{"moe_layers": [1, 3, 5, 7, 9], "router_score": "softmax", "normalize_top_k": false, "routed_scale": 4.47, "router_z_loss": 0.0001, "lr_router": 0.000556, "vocab_size": 12019, "seq_len": 1024, "dataset": "wikipedia_en"}
Below are experts of layer 3 (counted from 0) of a mixture-of-experts language model. Rows are named router (the router's row for the expert), gate (a neuron's input weights, with its number), up (a neuron's input weights, with its number) and show model dimensions 0-127. Each number is 500 + 40 x the weight over its row's rms, rounded and kept within 0 to 999. Numbers have three digits each.
After each expert's rows: a language model's description of what the expert responds to. This comes from a sample of Wikipedia text that the model never trained on.

# expert 32
router:561527498536510508492511404513527466475529455482484487519541479518503471519484457396500366487506534536456484571494544579482577494495532496490496538450552461474482489519563468500440526527521553494480495570544446504430500524517492560461543472428522516526495532514487517474526543486473416478540470534533503540581458514497513506506483396457502447507540418504478548436493419482529464499519
gate0:577582563564506549489510482542461499534491557489473520577513493531496409616417475503554465510438421538538479480543543491535470542434409504500509474496447506477463430484503486460486459493481442551476501528512464520463499519476510504532553457491524463481564480499410520503514491467473488541546524505496509534507559539474523498584460492544516478521589496451500475417539472539494488514544
up0:480487539568476465517439492550467461531517517552517515452502506511455510520501555509460469467545455437542520490420478610480433476543505489555509529474533445457566574452493459433490530475577560495446487519520434460511489535528501543510497507547446559470496520519459397530425520549498453458527544483466505457454461531539488484426507442450481474482405495538488506458486504510517476567519
Description: Colons after infobox or list labels such as Relatives:, Part of:, Length:, plus table pipes, spaces and some "the".

# expert 8
router:533554449520475555575465430505535431481476460498581510475572432461483472494481433438454411431518488487462553528449505518554581500491532521422462542523492490528505505532515484484494515533561533473486566522462473509481525531565501478516519460462474459557504471448490541452562539508493458483537460521501531514517435491490530468478488419453548467510539478561483477444531442437548418546500
gate4:474507514609488481541537493497473532421445519466505512531447474457513490528503521526473433478454457529498502512443548558500524467494495507482448478495553431540520491538450535481474510600547409575454505496519493499512525490570538480506527559509525425575498494491485579528548573522403522537551518562557519482469521531497468535481575503505555510551518490491493473490567482515575506446571
up4:497478558570462512490499518441500513588487537490514443496551460599491509465526460514521478504506533494523517434487531476488532502579493450538506527468474512457446541526514500584524458435519501497526514513543502526421535538474439569402474457467418558498486531497499446480588520480519447511525567436488535563513523531421488424516498512505433481479595517508512500546524512466508481552442
Description: First digit of a number, mostly 1 or 2, in years, tables, stats and measurements, such as 1894, 2015, 6 ft 3 in.

# expert 1
router:493513509470464514554485465535536443553504476490470544560520452445463525521487471418508484426521470480469527487527519506568527454453498497483488564508526445558484436494527487455523566502549529440501545558546495465490492575495475488525471504477436509592525434485466560406520570464508477428542510485515527601536435535416544495555529464449546479468523524501486485457558476546557486521471
gate0:446470494444469517450505495548511493575497480467438557518427426445471498488420442458480542465538494512521522486443477531478486448482432444473508550485530511538521414533474526528477432507535466493426556536489477475476480517611454508546484540498466501474478529456538481489531460498542489490484523501445523554509494473411595501481539463398510428532495524429520514444472504491568470485497
up0:512478473522497432510503435545547482471417451456430547446470496519532518503448472418535448563464465510509585537481478521463546561567499457487440493570502470486462516518529471483425489463502505507446508497508584401405454523483506449511554504534501492472510457567456488461535520537545511435499496480452434518506497525583490512515532465543498510526457535478541538535512553523547513444440
Description: Word-final syllable pieces inside foreign names and words, often Asian, Arabic or Tagalog, such as Najah, Ikaw, Idah, Ping.

# expert 26
router:549520449498499504537487460421522462514520451458591488533554429455433471475509459479460438429508511486460540599446493533574558487495545516438481514517472480503587505483498489458472576542546543490483571553494460457457508499511517470538496488441492463529525470472498545441540514493482465487555447519527543516519451533480528461482427439466505478464533484544460521424515434476548452566456
gate0:559484498536448482437521491579507472529530410440458478535498437548498515530430468490514469434506487463490517547536471508492488521501443513431522453425453541515486508505496509549535512488443496483458573509494474477545491548447573512475482499563557535543466435528508495523535549521461537441588476427583503598537443487500510554520526398520507486451430501500510524488443523484475534490521
up0:510467476513552478492447462533499498496377516492458445436476464477465505468430526442523489488489495507544544512437539509487466498510498432418534500542451442482590571496472480515541481550586439458444532446487482487550512560533500568475511499494491487442460536540494467548502478425553541477467433488457458457483509447509535465471589481536421459501478507491454479512502480460483544423492
Description: Spaces, pipes, dashes, parentheses and semicolons separating cells and numbers in tables, track lists and number lists.

# expert 35
router:504518461450488568553480436511502453483533483488525527516523465486438504473455496447522388488486498492452512504443546522545515475499538472466440524455530515515512501496506527449435582534532593457468537560457487482446468537562533525503531421434505473549502477507498562423559508473491470452564503527511548557512425525452508480529484462423541488433517465530485455477475400475556451509489
gate0:481556474488483478533450438538468447453540535543501473465507435464520541440505516393514538536474486557582526561477397484533465412468463481490479502478594450582509474469477508525535492439511547485463442572555467489537452520501510510476574440487498477578547494480533527498503515523492426531481497528508484484576501533524483540489547493554483489464491446525448569467481472512513530564506
up0:462432435482508523483463567483508538557511463565450572514545521430574461579437443479402475517486488510567515534579495460518466493484545447487484528432440484415472591504531536514537547485464570466517495488546572497499527487547502473548496478511493505484459484584525496548521459578505514531472530481502503534498465506477562536468455522468514519536515487533445483494510468568450448531521
Description: Single capital letters starting a word, often at paragraph or title starts or after hyphens, such as D-oggett, F-ingers, -C-omté.

# expert 14
router:532552461464467558515488440495506496546450489505540482501522489438458447483530500472469447448486449458421557506501557523521582493445501537425452566494468472548474530468523561468463520516527536499494541533451536488469510516550529456504547511449516482527566550472510510464544502456496404496539493541529492517529477568429534519494501428404492468477495475553502487480552460447561424608475
gate0:504542459503484467556536465539406524549498500475524493531537581511481503470546475566450451431470511600477582472500509540487492463471507470432465525460472479544433417512495482426536449544507521450511515518415563481579497488483535504533534555561488469551452477556517477528564509460514517504481493603443522518481487577504491524502447442526488474503530501540437461499519506512525506519570
up0:523554584482608473461534491512533448544510460535474465463558541498483507422498517499544476534532594531408468484529487517490432550542484493515486484494442461480494525450431513401492404517530453485470488469506545499504471541464547519470557473487554472515594478543513567534499531462471490522489463557479476510506511521466487530466532474441452570536524479559463425553506491456507506552488
Description: Digits, single capitals and short capitalized name starts in tables, dates and part numbers: Part I, Sheet B, 4-16, Op.

# expert 36
router:575535458526540500575497425546510452501519424480527579517553438532450441511518486466436450457501547475434538547432551537567577452518499445423486502487492453466504506532493534470445583522518579462466508549508482510431484506501517466539500501493469457509578506490483562482525506501438475451532480521584502505532485520514521492504523441448510465455558456564453453491532466479525466519488
gate0:427503459536506484496509436567400438469478470551454581452473486518438524465459558443493485436523505545479508396525476561485471451480515540550495486433540526488495524517511486518487503558488505463470501470522460496483553520530542475489501494471434418541546485530553470439471524503519472422493543538522514523458535454515380495470480435540495559476420518473483492502487505544550556457520
up0:463565555467437503530551492443480540472422500494434489537529550524496432538503480536497494436576524419570543475518531491478456456514505501519499463459426515532571489551475542431524548564533539531482554483511487504550461505415467497483484523512506528456404526567528488553505523484534506512496556490460545538532508490436460508486557500482524496484434536516497532528577487543453425440568
Description: Opening parentheses, quotes and spaces before them, often after a name or description, as in "musician (born", "CDU (1982", "(age 62)".